Experts of a small language model.
Size: 10 layers, width 512, vocabulary 32768, 65.1M parameters.
Experts: 16 experts in each of 10 layers, 96 SwiGLU neurons an expert, 3 picks a token, a softmax router.
Training: a variant of Muon for the experts, 500M tokens, 7850 steps.
Below are experts of layer 7 (counted from 0) of a mixture-of-experts language model. Rows are named router (the router's row for the expert), gate (a neuron's input weights, with its number), up (a neuron's input weights, with its number), down (a neuron's output weights, with its number) and show model dimensions 0-255. Each number is 128 + 24 x the weight over its row's rms, rounded and kept within 0 to 255. Numbers have three digits each.
Before each expert's rows: "comes after" lists some tokens at least twice as common just before its tokens as in all text; "raises" lists some tokens whose logits its average output raises strongly, later layers aside. This comes from a sample of Wikipedia text that the model never trained on. Tokens count by the router's weight.

# expert 15
comes after: " ", " |", "|", ":", ";", "–"
raises: "2", "4", "1", "5", "ub", "7"
router:151136132104173156141154097118079103129143136167116115130164145114159130135126134154125140147104140139092111113129117121125111108151105113170091120134118139159107130129133164097173155120166141150111129101153144154142103118125137116100072069145141149138151177120110135116131116168148147132112107106155116150083125155161163170093099139102105106122089140149120104120112132085081168130159156139121132121135137120142084145116133128130103126162100127176072157156124124149069127129107141131117102153143115169099155108154141119110103134122160114098102130132143129161129168114134143100108154153156121095144140127148104119127120131169118132117155086139129090131162107131098153122149144149125092087141122131141142156123123109113178117088160134117147134123134085145124133085128121
gate0:148166085153154117122138128100110125127117121141179119111128141119123133097120168127138100135107141154130165158155123112180155091142097125101145128142133143151119139091139144118118160144105140174130137150165140146138123125078153097140147137139111117128104125150142149117131115129121105140073143125178139153109191142162152139165143102130137113097138129135119159069127089144094129159099115114154100075138118169084138109131137131108157140110085134150126145112120151142087148107091156151108113130135084152130134128147146158118140174143126184129112100099094100216167099114152104116104144165158129096137169095137179141123111094131098134157160130119103128166122114135178155150109153148159115131137138111101123115125091112148160158171108135109126160103132067134137129158180133
up0:126125151105108115120147115099094087111111101144128155121136108117114149114131110118135106131159106109156117156122151120102130095199131121136104162159114142125107130144105126116124088118118165122123121084149134111120098099141102146126095136141149123075126132161112182147110091149130159130173150151140136096113094153146146087063144156088152126129113116116127133157137102110160133076133147104119155132144084192129100111146134080149124119140163128122105098094116111108132126174110182163106111145079115161112084094133110123121114146166115113126157112094157099072119115124126100101164149152103128150177134144127110136142109115122118099100160139139135183149111122149134084127083119143164129098113136099142138107195148145118151080130133173149110121121173127131086108147135124
down0:130101085085105134159129096142148092111161096126134167100132141144109098149125099076090151103108100102133156120143133086128142119182103119107108130166164153138136084149121107137166123122049160133076113126122114104119095070115099110128111132117145134100118115082139123138132142100137144124119112128143093119161150119117169177115097111150147101117114111106126123089115077099176133104112126111157122164115155130125127089084116106121137189155107162140162142133138113108139119088146133151119142138084136145120136135154103192114101163132175135134152130103161120119124147123175147121130112113094145128123098097176141130176151123130128117110090088121128173105168130104120072152129135146124126170129132153101122109141151105141117198101091136134111124123097174141116135140140111
gate1:158132134117134098164179117131128088106123186105106121129152105137186135125153151152172149132130183112110145165145095137128134128117130093107136155171072064136142135082143108113145146135083155118109113104111172141124141085120132123148111149159146124122139114130109120130143157117170137113149122133115156130083147135137109147117139088117150107114103132125117163136105145127102124124115168107142142105154159163150102120136125110138123129181106092115130089119144132145110139147106117128139124161122129109121140123153117129125127129150106121134114163129123179117084144101108085113121095119141087134113137090171131154146126168126108143149104138106108107113075074106109115136137135151125128166116140106143141104167098117166155138119106109146154111122119114104142126128139109
up1:121123129149132113129180125159150129107156117154101130124178136098093135144068143162111125123123160112185106130102188120136122122090100134054144177127118170137126171168133106131171091157108097141113135111116119157109111131114107066153118139099191139130109127170137162171124126145145197129142144108134145129161065180090109124103139086144169133156140167111108142061144104142164111140174162111162109144150155149129142150122120118153143118145127133120122099109110120102095095117123154086108154136125140123135144120102112130136131125114123121164131123082133167091090093135141126099130107137144143146140158143168120143115124072116090114137102140126128091165139126081101117107115150125175120134147128145134141171138142128166136143140140108126119121195079147148143138087116142
down1:123088116157061141187129146120126157170179145085120168129102141127164126202116148152114102134109089139141161092147144093193203109093108139082146123147110143126149155127077113088084121133099097145133092142119133167125110136104145130147097103105130104113125146165158101140090138132127110135179115090121123137108141110168123118143147072152142158142146159163135131155088117129165167099140108123139126151131122126085165105097083154128125142121138079149148156132131107105119137120112148146099134093111130182124122137135153139135128140093135138128110157123128155119101118125173137146127158108114146138126097164125151169168162115121129096111165132135116095132147151152113139115138116141119108122121099073147125180161117157137151138115160129152104097164153121133114093161113125
gate2:131124187166112114131149151125144116113131121135139141167117136129167134123149144133116117153167143111127170160148113098117158177134133149103127116129148123159132143142141092136140136129136149151111169120142111154095093078157101116144104128108094155104127106102191109102148109125092099167127119128128119149147108138148113155112128135118111129173140114139140140124136129107134138097168131111133159130097137133137138114140116168146133137112130181125184124110104161154155150152153132087123122153187152128134086148100134098096090123109116120169139165120122125153156109141114111133119094142097142140111110148139111164147102113146126080119113148105073084102164068130093125129161122112133119166108091136160144154137124116106095154163100099150109062149129149136135060139119138
up2:120175186129118106178129084131108126126122168053113103152123075102104141135137093113130141141122135083079116115145138098121136091157104122137117126110141139131150147126137090158119097122108103115159140132145102145133079119126087186099131126112131134095163130116083102138128160157143132123118135131140113150086140147149121139120119141118132113173173109149154138117106160087144150135152140109119129129129107137142125111135121151065143113126071135113172113113158125136161127135143111113128136108066132182134141151060105132151135070109097156138134131107128088123145149121126123123136135119173166134102109094121098102138115154089144146116113132161162123099153126133170124122122151127126121107125119116130112093079153136106088128130143152098120106102172161101127145137124136
down2:141117134135119141148142123177084170156154181112113112100154098157113135128141102099148113066109082145151079144145106173169129147136131127092156127141073152158096125138155117139129132120142185101161144113130088099171153127130099110116138119122132109156150140121137136177109126142143121115115082102152097126147151086106132141120153115103123136105112122089096174169135144165168098143120129131134102130155119124101129179146111143116094148124152147130105129094165133124118104163115093128136148089107128135129157074160107156160127126111128119118155109097157150108134170135120136176113117160148101095158126105132101123080112107093133176195121136105136125088102170151146122096138159134096123106135121105116111113146136117174146129131179126129145153154130166125159157137106126
gate3:103071137139151160189140111099118140100150116100131128145147108110105120112097121099127111109122080183126116132114117140133141139118064114117155117147121119123137173132125125127092135064103181140126155163134117097133148137166114136120126148155112147126135124101148126145123133174140136138132137163127168124120123191145114123141138096144127057094160121114121150088151106134134110118098137075135117117122174124137129132138093146143116118090103138109132155076127143112153125158146103158153122113149099145138123177122126125108144101172125123171086092124153130191169095132086106106115147130137170153189124110131120090109155105138104134124140134077158160122146136090141040142113153112184128109138132099108104130126138114175130145126135158138130135155095137109107125109105112
up3:106167128139141169142126105140121113126113141175114122159128130166113121141155119105107110109108131097144107116106096098122084142122130156091165108135127116129152139130149143111106163119121118128165116165129126117176097140123113178137136120113137083136110130163117108095092132126127140093152135124128132120157134153128162085146091144106135130164101106125140095151116087087135147113184107087082106110102139120131148153149164112149127152119120154148155140088106169131154113187150108095123149117143148190117118156124139082090128180112108064154124149066145158105103163141102108142149139138105132137143126104125110129092129168106121080114160140132119150111152122113106136083117055140153110132102123103110139146113091126142126137137117123099113112140155149161128141135162121
down3:149140144115125152121093151120106131090081147101156159113124126172112099119168145111112094100178120131111125106111167123124148130170135100161178134128126120167118095163133103130101164107096166133146142118174128133185069087120108103133116125144143163148159137136151122087125128126139156139161119135120132127123136168127124159126157074111103135119122111103109114111125080142118109097087146131167139124193162123159138142149119128148088165109116116187085171125132138105116132101147129130138131162144125109095126112151129158131094111093137116119164133117103133100094131138113135126122163173141116120186101121173128101117118094123133122115118117141121135159095148101077125125139156150129104119133142139157115128152149135134076068146146197100156148172148122109135146075140122

# expert 5
comes after: "0", "1", "5", "3", "2", "4"
raises: " ", ",", "0", " and", " one", " ("
router:137092117143157121152185075136130127081125160119155144138133141136113137083143161120161108104136112150127116137085109127138131143108141134076133107155172151131133153096135098087121162103143103102136127113104147171090100123157097112134143189111084122126127124141138127151109142108107162147121129131142171156138137098150121145139140122127115106140117124120161115192106137149189097129119172175107111124135074115129140167126106150109115178084128148135145129106103170151095112164134106159098100096120076111071143167159101107137141095078118154133160097126163089125162131113173117145131175138116072153097115113109140160102111105123131156107140124101149109148135170145184141114125109146119132112112155133103102117141129125146171150139108130166161119139101113152124142149115155
gate0:117075102156155121159139123113110130086150096092137165154081100107166109107126124169122120136148112133129129146141171149172138143152147122108103078148175139146120132105149108141100133123089120095113143145136147143131118134118103170111152171141177145178107139150155140122090151108132096170131167111109119161114147119150138103121074097120143078138109115080155119134121067146190124163129147125127126134142155164129133186100095124089119129090146134100128135143158122141141119140112122150132099130099092142074108141113156118180162138101157092126124157120147121129124131110134142166138116111122132133156136131151147142143126101070121089125140152119116112133137157116133145089095114114121122088100152075126127134134157178123087127156153143136042128108121138110097108147124081
up0:150136129130086106145126122124101122156130123131126111137121147153126115138158157120077155131105149134144143140087169136132139125068117087122148111122126110174115159125124138118079095151148138108122163124100145105142166119089102133140121150115103168183082106143172107081109135135104101145086133087130134136123119105065149123153185133180144052138080146110104155187125112095111102139170085101131102124144118137178171129155126108113122140085138076117176139126145107087098120111136098145149111096127131177130117151120167174151128141109139086100141172118140157134140117183151104100121141119153130139149112117135138138155134125104106099119162114141108151107097125144117083115119158131125146156129170139109136080127125152125126098131127147138137145176123149081151178137078140
down0:128148127114135138133141100117131097120100135170148173114221130141173091109120126118091165118121163107099138104141116109130100116130106102131108129181135124137102125126125113168109098119133161127143126127098080140123146121119157152133132156145157147145095153133108092109176107111148134133088092140120156088132129093132123135133142120125104105181109145145083140114140096127140134103092109094133107163133164151136109139155150148123088149156143156180115087113093124137139143139146153083133142120087133130133122120126161159103125157134136097118103138114079128131099144139159142119167109162174095140117128070138093137144119132106085071135096149154094127128139130167179104124107105153135158103135151107136122141096117145139163132074133146125158125138122136134120157125139109
gate1:174156147158140113099134119134118135145137126132160121092083188144105126116107150192147114160086155122135113113127141112151105113115134146106111135099148144158166102084084109109077134089157100169158135162159136143093107123124105154093133158170160157110123121149126132105124105120099143133117094114142101107109161129148107141113070103134124144135145136131163109141133129124098140165136119131112122146091128133133158166162122145090161106128113105118154128106125110157162120138129126148132112104181147082136135108128104127083091105147111105168125125075130127174090123119159117111130137138133182141109121134136100116146112133085153111101132125138131120142195127087162168115149133133107145089116104143160141149104113160170136109088139140141100144147149107117128145109108133
up1:090132104124138146139168098134152140122132082145145155128123153119162156123142144110134146134198130146117139173114105112095135144142143129138114097106126128107129141125159116146106071137148134115142088130084140163144127125105140102130148117145107116126104133122144076119113082162129158111159135117155132153108127116083132103147135102133105149140104112118092117089166125111099168086129135212117123143115126140148112127149136101167134122101141116145128123145124101129174133114145126135136134103124132150133115137134147107100109154118138086109131089171183180117115120140108102189086162104159125098107117065150136130114076109106130134119109108122171127110126116158124137083114123143117176128113130108130140136128076145114173170114122179127096140071181127126140165102141143
down1:161174116104126119140118099174136135123123128163133082122142143141108140131109095104118171096157152102129078127129124167081163114127131169092135091121155108142136117087125145126147152148099136146086077117083137119139180112114111142141089132110164100123135108163189153138147147157160131117140138099132102110111132121097092148112153133120102150129119109119117140119109136133114143137122162104087127134137104136111136109115124119121146104174162119172118118130148133107105132127155163098116092130093165149117113089128168129110151093113130127099132177104116106125124141137106125117129126105123141122086115132084142124078095142138122078108159140137095102112135131155150167073110090118085158155087110131088129138085131156173123091130092135111133147091165155139122147157113133
gate2:129092127157154145169133121090120127103155159123107097142114123183161146085116101127146110105169124149100090111107125164123129146141149102149139114105099143167105137108153123115106137137105134097076105103169156123154133078162123145130115124102186130109139118136163129145130181147181133161149124127085126145154120042159123126169094139107115135145119102181096130173115091137116091144108148126135146142132099121079113140090120170148086166151134098110144110131104143120101100099142138179109109165118132134149150126130125105111130185072163164154170130169152138140127107098178083135077137123172109138127139152165142167129151143139094127132111157142121098099165136122152133113169169120119152105094157088123092128125131131120129133131158100149108121140139169141117092164097137
up2:154098155132153154157106125119092172109143144073149171133136131112118104126147129126127147136126142149132194130148168125128125119124161114161133099123148105170143164094085146091136123120057090126086107104144138147149120113126151102147151119138101156100097092097116150132158170123107117137114084105098151106136140129151109126129085107124154093082078105185077121171111122095138135119144126131162142125146152171116191133055111128098139152122161081149133131133136122110113111098183151133157122107146108133131085153127135130162137077187096140088143129122125138119152151124137129122086139090168153134103136095116116117149140140112145103100106115109130160121137102178123090129116128084165143135117083113132114094148131152164139111106113147094071153133154117134139143121110115
down2:169086129139158131136135147154116073118121113129114185170095168103122127090160098101103111151148122123160133105141123178110100164108102146153079085126098127141093100110132137113119124139144118103140105115123153098141145108134096119144165139109153083131161146125161186142134109130123176127117115161119157149109133129132124112094141141133125133126117115122146099137116132099116093149123136158102146083111103088105103150105058136103122117186135132153128147101158139122163101174114135169138113114139134112091143153156108159120144128117179156142113155165131132103170158100176085124129113147149122159110092136136138179108097121139110184099152106104097148121184154160129134100124122123131146118139125132121126151134175132168154096129131100165153133177102123125122124128103118
gate3:119135113112150136157119068132146116095123098132143088134167141117108118119139106139194104122147123094104156119109107125094097162114135140115086125102134153141134112152099147136139124148133155111131115138114074141108093125161160099161149114135135120148136150151144118105144132091103104189143146130160129155160142130141173129121101093152115130110157142142201119146086137125147145141122160157137131127155151118193071155131116157101133144110146144128157143120153116139143148113122121097170127121126132087118139101172111095108149114116117118152159167151156124171091110121119098070102146129114117098125151092077085182149138082126089108115148121090165142105118141091145106096088107175139098133107129108123128130119115167087153167151105170158135136123151104125106147126102136
up3:101100102170127129121119142108125106131152127133172123128111084149146158122132131124140165143099138112149115123115144128084125154112179096132155143164067180143076139162154125097146156159120141099104092154118077094152134153144140092134142148099125133141158120138082130158125094126138084143128096126111126166116086116125146142145157126140116129165131143164136132100117063118171090119161125119133155132112133105116096159102107099136133104098154142113108143117151136107143154130129110135123105088115123158120126127079139096137140160144105125133145087109123148150131124156086107152089136107139152117162151174126124075111114120084121150122139064124145103153149151132115111125134091142136137142123143168132122141119129099127141148110131159160132154134128083134093173156121148
down3:090151145118109177117140108142151145140138137160130125117149122082127119137105132093152150111165107101134122154099137146115091101166142145178180162140126137088154182117185123091123126145138155193150112092118154135137166130126137136105154127151128127115127106108136100117125127152154142128103092118117148142145153153148111107125129116107167116114168079134161185094113133101126121136135130141140107123140106196118117148163138131146059125133159128137134171137096110156079134161127103068128157101141143138109110137114110156145158129146106098100158146163157126156131132129148139085117154132103129141103154135112134145144143126133152121137106127128136118137118115095128138163138113093122112132114098157124102126155111148091174073144120120118079138157116191133177133179135146

# expert 1
comes after: " the", "==", " The", "'s", "===", "The"
raises: " of", ",", " and", ".", " –", " her"
router:113166114128135149098113134117076127181116151132139085113092153165103099145087145121104119132152123091071110164152113133099124135121129068163116142112088128114119121055130181156132081163090138146125118153076145111152170094133155080159135148117126122136121098132128141123154120151104136103101129118108103099138167136131121113124137094154105110120120129146091126106167124125147111117135173131160136138109130131095135165163150097131137166101139123139123142095161106152187123160160120166126159130120116089134097119117106148159138141098122089113091144134150111083145132168066147172126102142129178121140122117112106146122100101113134149155133099108156119153149095157141098102088142139123107120124113142119128104125126145117165133132090153125130113106137115125121094101088139
gate0:133115139098141113112094121067088165144135128152105128175108130112136117121123155100109116135134144131131118124125138090092137139161134103114137103127132083128105122077126162120135148112127109163141122150117126106159145134142157122126221105169121127109118125116129102138102128126137095128128148110149104105115110086150169113107122159134130141178092135115116145138114127141158119093108140088153195136126115141126094117085138085100083154104104110146159125093095111157109100143163104138076108148128139142147107115141144161116187167099097102130139104097109131108142126116104150146129157114121125115135127106125058158124136142139157132146137189165156165160109120125113109125087119125162120154137154122138150138159095119128157131159110103157123121117146162135126083126117106
up0:156144140150146129145109132135172163130142094102168103129092125080134122176099127090118106150114114112149109123133161119097124139114104131096107159153137148132130120109124115170082102175145110140137151094152112102125184161148101107109125098136140130160143139129125136144081136134084113127150133172162090114096108119103147129151093119116105137163104109187131166113131150112140084114098110125129147159122123109135109092149085144122139109124141135100065142100093122167099134092108121125127180199158109142154137122145128137140136146141113137184118162148136143119125159112114088153166198133128141134079144145125071083139131140142130137118145105135136127156137105116156138129152161158109129142135116125087122158131139115097112105121142110143124120130151086098107159127156096
down0:099172146121138105124129155141120140132159134137113122105171086085100145114138086104141140103144124137154132174114110088141159128090146125149111145165172127170131108110147120110142127120109059133137105134122125153152138128170150114137131108121183093138112135161128119124109135148145164134117171175110131150144151145194152111112173147083106095065075118168106120150161137174107115116129103115136117118142140130139112122114160091108086105129094127148135146121120136137129135115071131108130121120137103096119153132146112148152140118147146149120144118158121092143128124091114137130105118075135124136133174134092132130134140131136113159120113137147101141095120116123096140132157116168105111152135125156130160142122164125072103168150138134120162143130170121084115090153148146
gate1:117117150188124144137144101124087151133122144175127115122149096159111144168161109053089137147124143119125139119137159147126148156109148124136159108113107143129115125058150133110098148125112123123097173131133200147112113124116135133080147097071115124130153144109141149083200138093138184135090134085140132122119097133124094150152144104146142095086133140130102102138097152131145067132181167121144116134145134132113124112147127167116071160135101165103114136147119112104153141165188159148101121137129141121126150111121124141109121127130113121134139097107118131149116137147098127138093112172154166127134134138140089098142151132110129137124146165156139067149111130184116157096084121129117087115135152128134109155106160085120129140123113120102105100112093144135077123129159120
up1:113106142125126110142142118157083146188117116145145145106156121127125167111134152152161135122048114106113112152149162110130131097122128119123089115102084097088128134148067164154112111118090116163144118164139121124099114099121139108089128119138106144130132083088124136106213137099112153098112125116127148119148094126139174137132115155158102160085139117149124108121119131121085132165107141113118137173124150116151111117105104151137107158084127188107101116125141122125122113116111105108119052153117144120127142177171129094142115099123095157099097155143146187081155132154123118151132128136133100142114132141076092176151121153112144121102126142140129154117112198108149113174130136084143169112142105120117117108118104158109118116129171143161126076168109119150116093130112101
down1:137124109144136105091158147143125086100164134129093157115134164120128145112138155135137105105126106147137180165130117165127091116114126150136122130176114134154157123107132110125134145144149111132074083145150134069146115107095101116133164135116139107136125131115120110092093133122132098104108099151127133112134120159104106152155146107092124148098109156151100104173131162133144157116119088135106097160094136102115100115090141094108146098120123118118100142147094098142126120103141151151133110157148126103125130145088115160110154139143144073133111154154112089116118165120121114111133074130136111092118146127119101147133166122145135189162163087159103160064138123121118128131154121128153126142120139090139112127104111097130147153148134103111139197145142120101135089144113102
gate2:108143127113115109088141126099179121115068147105145107146103143143082118109121118097119118106109115091104135106165141130128109116129096123122148127126156118125163113098119160143133141119093119168141175104103087146144079137160116124109104149098141134144150107136097146118080107134137160118167131117154100048107124094073137106143072093149085134147146141147084139149150110141136139115076164102136136127075146072100107139134163098150129094135084113124125151121134120137143106132160099115136113121165108123141127139135159098135150148123155120144116108126096136133135105124082155099113088086153122091120109091100124107101167147122113149121115112104106146116148102133143111123109165143106147144147172096132164148137134155151152122098116131152154109152122109109131109125137147
up2:123106165122161104173158090134098090143123131128109168141132121151149120118134115148149104116114141095132104158133126145146134118140168204177115125121125110155078104138119141060130124137075135098166160108116131183144138086104127117070138132132066119101093110130099106110102171136102102136119153127141106112156115147154111107153126175149121150138116168103114096127152082107143082081128140136110122124124141127158175103116154128124143152096103117098099111120117126119163163177108151154134081124112094121131083136091148175098077139117118087092176125161163128120124185129135137120130133124141139089091108143142098156144113146147110117105149148178123115146127111134109106111103162144147145146152128102157143140117119102166135056166133143170128130126114124117086105098120141
down2:117121129117141107144107110121088137117144115153083104141130141127105156116172147157122149132135148126126114140121104149108111103155164135131083140123123118105109123125125076118116130170122178151176106108094120104145144095115139139136141094131124102130163153153155187152132142145162113087092135149146131137129093110134128165135120110085128120151118115094144139116119153105125145126096113121091159146120108152118159123132126114136126146100093156150133098147106104159103124133142125078134115140162118157107107131142135170135120114080127097111168167083115095126115103162163086143110138110108122145126142139141151081118132102111104141101173134152141099185146132177084113125113101151121118140102109114130144128135152146160123084127125152136121140115116154164139098119144158
gate3:091122126156146128121138099150123083141061163174148151141110158130158127143105164103151145138127095118145145137120178124119114137133145124119147111137139119114083072100129125114120108104174131159125114111115108126130141105093078160131123101114120118142150139130153125102133140173125104093113161097080095148124138097107125119086080113146135143133126121094129115118139114111142175142176144152131124136083086126170122135146175104092114127103106086129148115174159118115155164098167108141136143124121129106116106119141088097118145149140115093109130094091158136112091115135149115144137173124124132147110090146134118116099128152112130131132129103114139119139168124131136114069148135183108124121097098134115092176108137117139139129127101099145124126124146133121158124125128185
up3:139122088110080125129132153136124138137127115151129091125134080149123106078099078140108137145086191148128104136122111082136094107139105137117122142121165155111088117101095115114125120137096146134087122140083147177168097114140156084108174133145148083158154153115101144106128105158133168119106128140124137131126107091113143128111140115149123162075149117127163144130138116133134154137147128137126096121110101149102119119093157126151129113094137102118123146098132186102155124090158167158143126166146133106100107081128143083116129091092123126127127155137155108107147126133121107127145174123121163141124129155125138110093136110098113080163123123119163074114093154160122105137124106131124149130142119117105129141103083154160137162145151106106122131137163073129130137161114093
down3:167132119191041125161126174159142129166150158142096114118104114138112122106140105126066111114121143152117096119126132203119130148133141123156135144134149135132112104082161128134132116130118104151108140132126157136101114118163120097152141161134151079142135106129128098131125071177159119151103127129089098108138138154098162145113157127110132159117159149138094139138088144158113120115092098113101094152149185145098136095135122135130151133103134112154113107140132133120087129105160133146109112139121136122094107133128165108162123096122132111139123128150117114170083120121094121174116110104138121116127132121123188122083182111084118153134142144148136121115121130152124141165108137115090109138073096093115131113107146125147123169120087139131144147097127135149066146128125136

# expert 6
comes after: " ", "1", "2", "0", "9", "8"
raises: "2", "1", "0", "9", "8", "4"
router:163131133155109135080136132145093135144131153138113139130166116126166116106137146161113138135160144146135144164151101133143102129122131089145113090096086162143092145080161127133148144165155138156156131144115095189100103121150167125142196123157151165138128126137125181102108131109137133154127099115132167149123093149171097133151082132098120142103105123132101120109134134144149075159144159190114099104126117142126137088104137143097122129157113072127097082172096081143108126121115141151098112122104134145148099106158127120152093130103138131144158103176192109101086126107142095145153123132125137133108147139130101134110161091156138110131189120103134101122147131113134105097155117114120158119120088132127089156165131141100114154121114143140111148094132093109089136113123096
gate0:103119147125115190158140134105141110106139107151171127123151157100112115174119149170107115093107107121130110138092103117088096146150094108122089126141132098114105120100098107089116094152122136125086091106098107158072119096148119078138090140133143087111114142101118095107125147141071122135126160119135125121083137141136119134102144127113158097133123136137135112147139109108139124094066151086134150128092149126153140134131123129120106162084134127126115098141123124131123128138106101155136157094125114143092074101178143129101121150120108108126117124157170085098097113167098126138128168208139119165116136137107088102135112138147099110112165101129160126124114171111118109129087157119111098149101096122140129172087138148147155166112142152112095110159104167137141110173113139
up0:161205126130141138098134147139130112148114140164151133112155089145109122124128126101134061135122147122154144130136159115166134059126091110115150107161122136106127094127147109122130096129121129165120136110095130158110131164095092161150118087147133132139146123114129119141114126151143141096112134118119062097106125131146118130104100128112113135144089109100123145131153134136093124159139122130141121107110141127112142131140131182137132135144105120115129138171134139124114110130127154103112091135114157114119135124137128109120133116110139110146140091113146165111132139183067115185123124131095099144117126111135168157125132125125117148140142142096101148118083165085142131131147099110102106122153125109091124123103137130129109121133135121133168119171099104132105118110138126
down0:149143141096143112123126155159113145131099129131093116139116105136099099171137169132117199158119104099118136156143124080142160142149102135160142100131091161190123130178125128105131125091129123161105102149114156135150142165163127089161100151140151150164137127165182173120085147120121121126160129143156101123180125147144120155112073115112112115125126111118106104163120151124137111159123147097098142120137061163160102142133120114156151136106115116146144111091093109131177119130128143116135124120142124123125164112096164132135142144093139115155131111146103162136128082127147142139107124138150111140132102111097114142130122093142140084136157129085123166149105112122152112089126086126107126168140137131125126152135137121137158137151108168129139086137126119071131081083161130
gate1:123133126171176116163122139132149108108123095112177159152145113105116108121130099116133171141087144108138107140133153126143164100154123107136104106123153158096129087131136094106149139110125106145123082081108117122139096138112136158123129169101117166136148145197164146083057164099129111115158127119167144103126136105149164128136126080114088106177121146107161138136130192128128097100135132098144109143110112105131151162121152175074119137123108110136134089127129133161142160154114130089113115130166154113132073148116099126138137140122157136123136157144134068156138131138137101138113093126142143137127121155147087115101136124100150105185124118103166133102160111118098132140114168162103118129124158130128101092151122123113137140174126197107090118119161129103125160140114115
up1:124121162132132084163137139160132098160133159158092155165102145154145118146143152138148140108148202116152116121134151100154109121099104167138155133151199123147108136132123155155126150171127147109140135131125120094116114134167133118096143076092176119100112122147100140112197114151118128146097195110125163168158079108145153132133144142106140126136110182092112171096142130123106157118115149094117108112163107143161098137138117144139112118155171143105137137163129150124125133148104092131109122175147148131113098080097062134133120149142106133122115142112123110132098139164114192136096175113113142120113181140111136119112120130105113112148107106136118159101118142130129147094126117137115162106043142189101118110148118144150133130155102120113116117137141137149108157085129103
down1:140133145122124119113140132108125136143125114132112104098146125144081116134134133085136154145158111114107105121100119156147120129128136122120146110140141141098150159077124124121124112186123164085143129155139108132127104072098170134134119176063122101123148132084141154113185140137145096138118143174138098116103124109095145140132133134083108145082110140130155122124171160133149133121138128109085159086111136158107138151101119180131150104111141115168138112125122149107126120160113154096110134091152108137138115138142118144125115137122147109208109102134142148127142119108113150117168131127087153133149154130127132133162101138109075125162145145124129114129109088113110151117125118162103174160087152092123144083108176162179102071130136121114129105127140131065120115137139148
gate2:090138108164125116092102131116118145157149111125117160174104191120136131176128112082146137091145127104158101125106130129151165106150155139132140103077136175161176093129113143081134121171153114109155161155157151094111161135144103105157144166129150158107135123110114186145160153082138158165083141103132136132169160095129108115119140146115146152122123134114072154126120113120075137122142109134109145104110131132110127101125125127134122121159104099157128140095178133144173099134157088143130119137126140130137123133123122138126126137131163102144126087142068130139110132166105117105131151116153157121146113137118163128093117142134157114130108117136183137154100140167129141119125078147098120119175142156137104123148076129153098168110137111157143127169122123119166165124078112
up2:136164139120163112136160136155139143163125129173187187095095165127110111124101163114165119155155140106151120145133152149118116141089169109174124126143118139068122088106103143147143118119144141148124094128112115101080157152139138146115120116173151130095104089123149129134087110143127111140116122155118123104099092117095114111101113157132099156142151115111135106118134163104099137112127112116127117133126113120188114142133126135094146162126117103135131098133070146095144132122103163101097145084168166117112140062124126112111137104132116166114146144170117135096156098115089123152115115094141089132107140103139137143148143138089136118151114104136139080136086127127123132170127131107104130110145131133131156118094136182157122133126102144092127142182132158092143120157100156
down2:094097095141159134118109111104144131114121124141133123114152123165153145130130098131155161120143121124190140116108099000155102146139123112132122146123113191100127122211117132135142094144100108114114122149121128122135128101097107106106133144124155125094108126121105151162149131152112160105161151099134147116094153131151156137119124181119131117117142149103170127136141119114132151149097118149112138127131140133091096133162145119111107143132092125114120123153159118119167148176099160126121104094135100130127159150108145107097118147151107141131133155121107170152159115106125113125163121144108082144144139128146194104147084126147140147151133152120131146145120076132138093115118129128135088142116137133137135107118164148111144112107094117131139137108170120085105129119111143
gate3:127118155181117133116122125131151087129165133100167150118091094180101101147119133163088083136128135157091139116128116130100084128108075125144125093106103161150147122095138177153137123189142148156106100140100128163171150111131102150121172134129137113141100104097127135138137139113144126127120144119120113104144150072163111090125098138121124158119125170144106140117148117102149138135157136125125147139127134149145135094123101110148090107128129123103173115115152135117097119100146143109119074157153084156116142142105100143145142138147142146146102157114114101159144135101084162119123164159135157075165183143166152135137156113130084145155105076114140123142075157152149127134087115085122150138125151116164108088142113155141078112070119164141090137103142104148112157141126114
up3:152110119114105104132156169121107130147121133096132145123138164153119142161095103154168144090136143126131134173085099125141127112147114129128108143155135131129184137128109165134129088135156130101078101097135137136136130109117149143127147150136133144144164157148095135168139135132102142163139140131102145088150131144081110104179160170163131134122140108196097183094124112137132124128182122123163119142134150143136157160126102111134089094155103123136084090113142144112100128138133096112126110110145110134126080138138169124128162101116143176105145129112103110135132113113169124112136121112102106074095175109112120148116109152136101129131126116123098135115141162126119113120098105140170106118155125160146188075139162148129101121105065155117112137119145117127133081116131183
down3:091141140149164143121144095098160125097161109094133132104151151130103128135128136143152121162140097139129146097102140118156097160150094116157149141132140114162146128137095132090146140125113157124152127150132111115107119135115119130134140149148161118158100144140121121108119127103128115116108142113151134137135162153071113136126101135165102162138098102136140139112129149102149120156139179121128143132115102139147167157114137099120140161120145147057131151097114184114138098149135088153115081078139152122094133108143156119129142122120116119103082137096091106133123167144096138112166098114152131174115129117135112123128164140132121136140127132118147111126077102130142101130142159158094141129150125112076082146122122109156168146129125115152130153114136136151115111142112130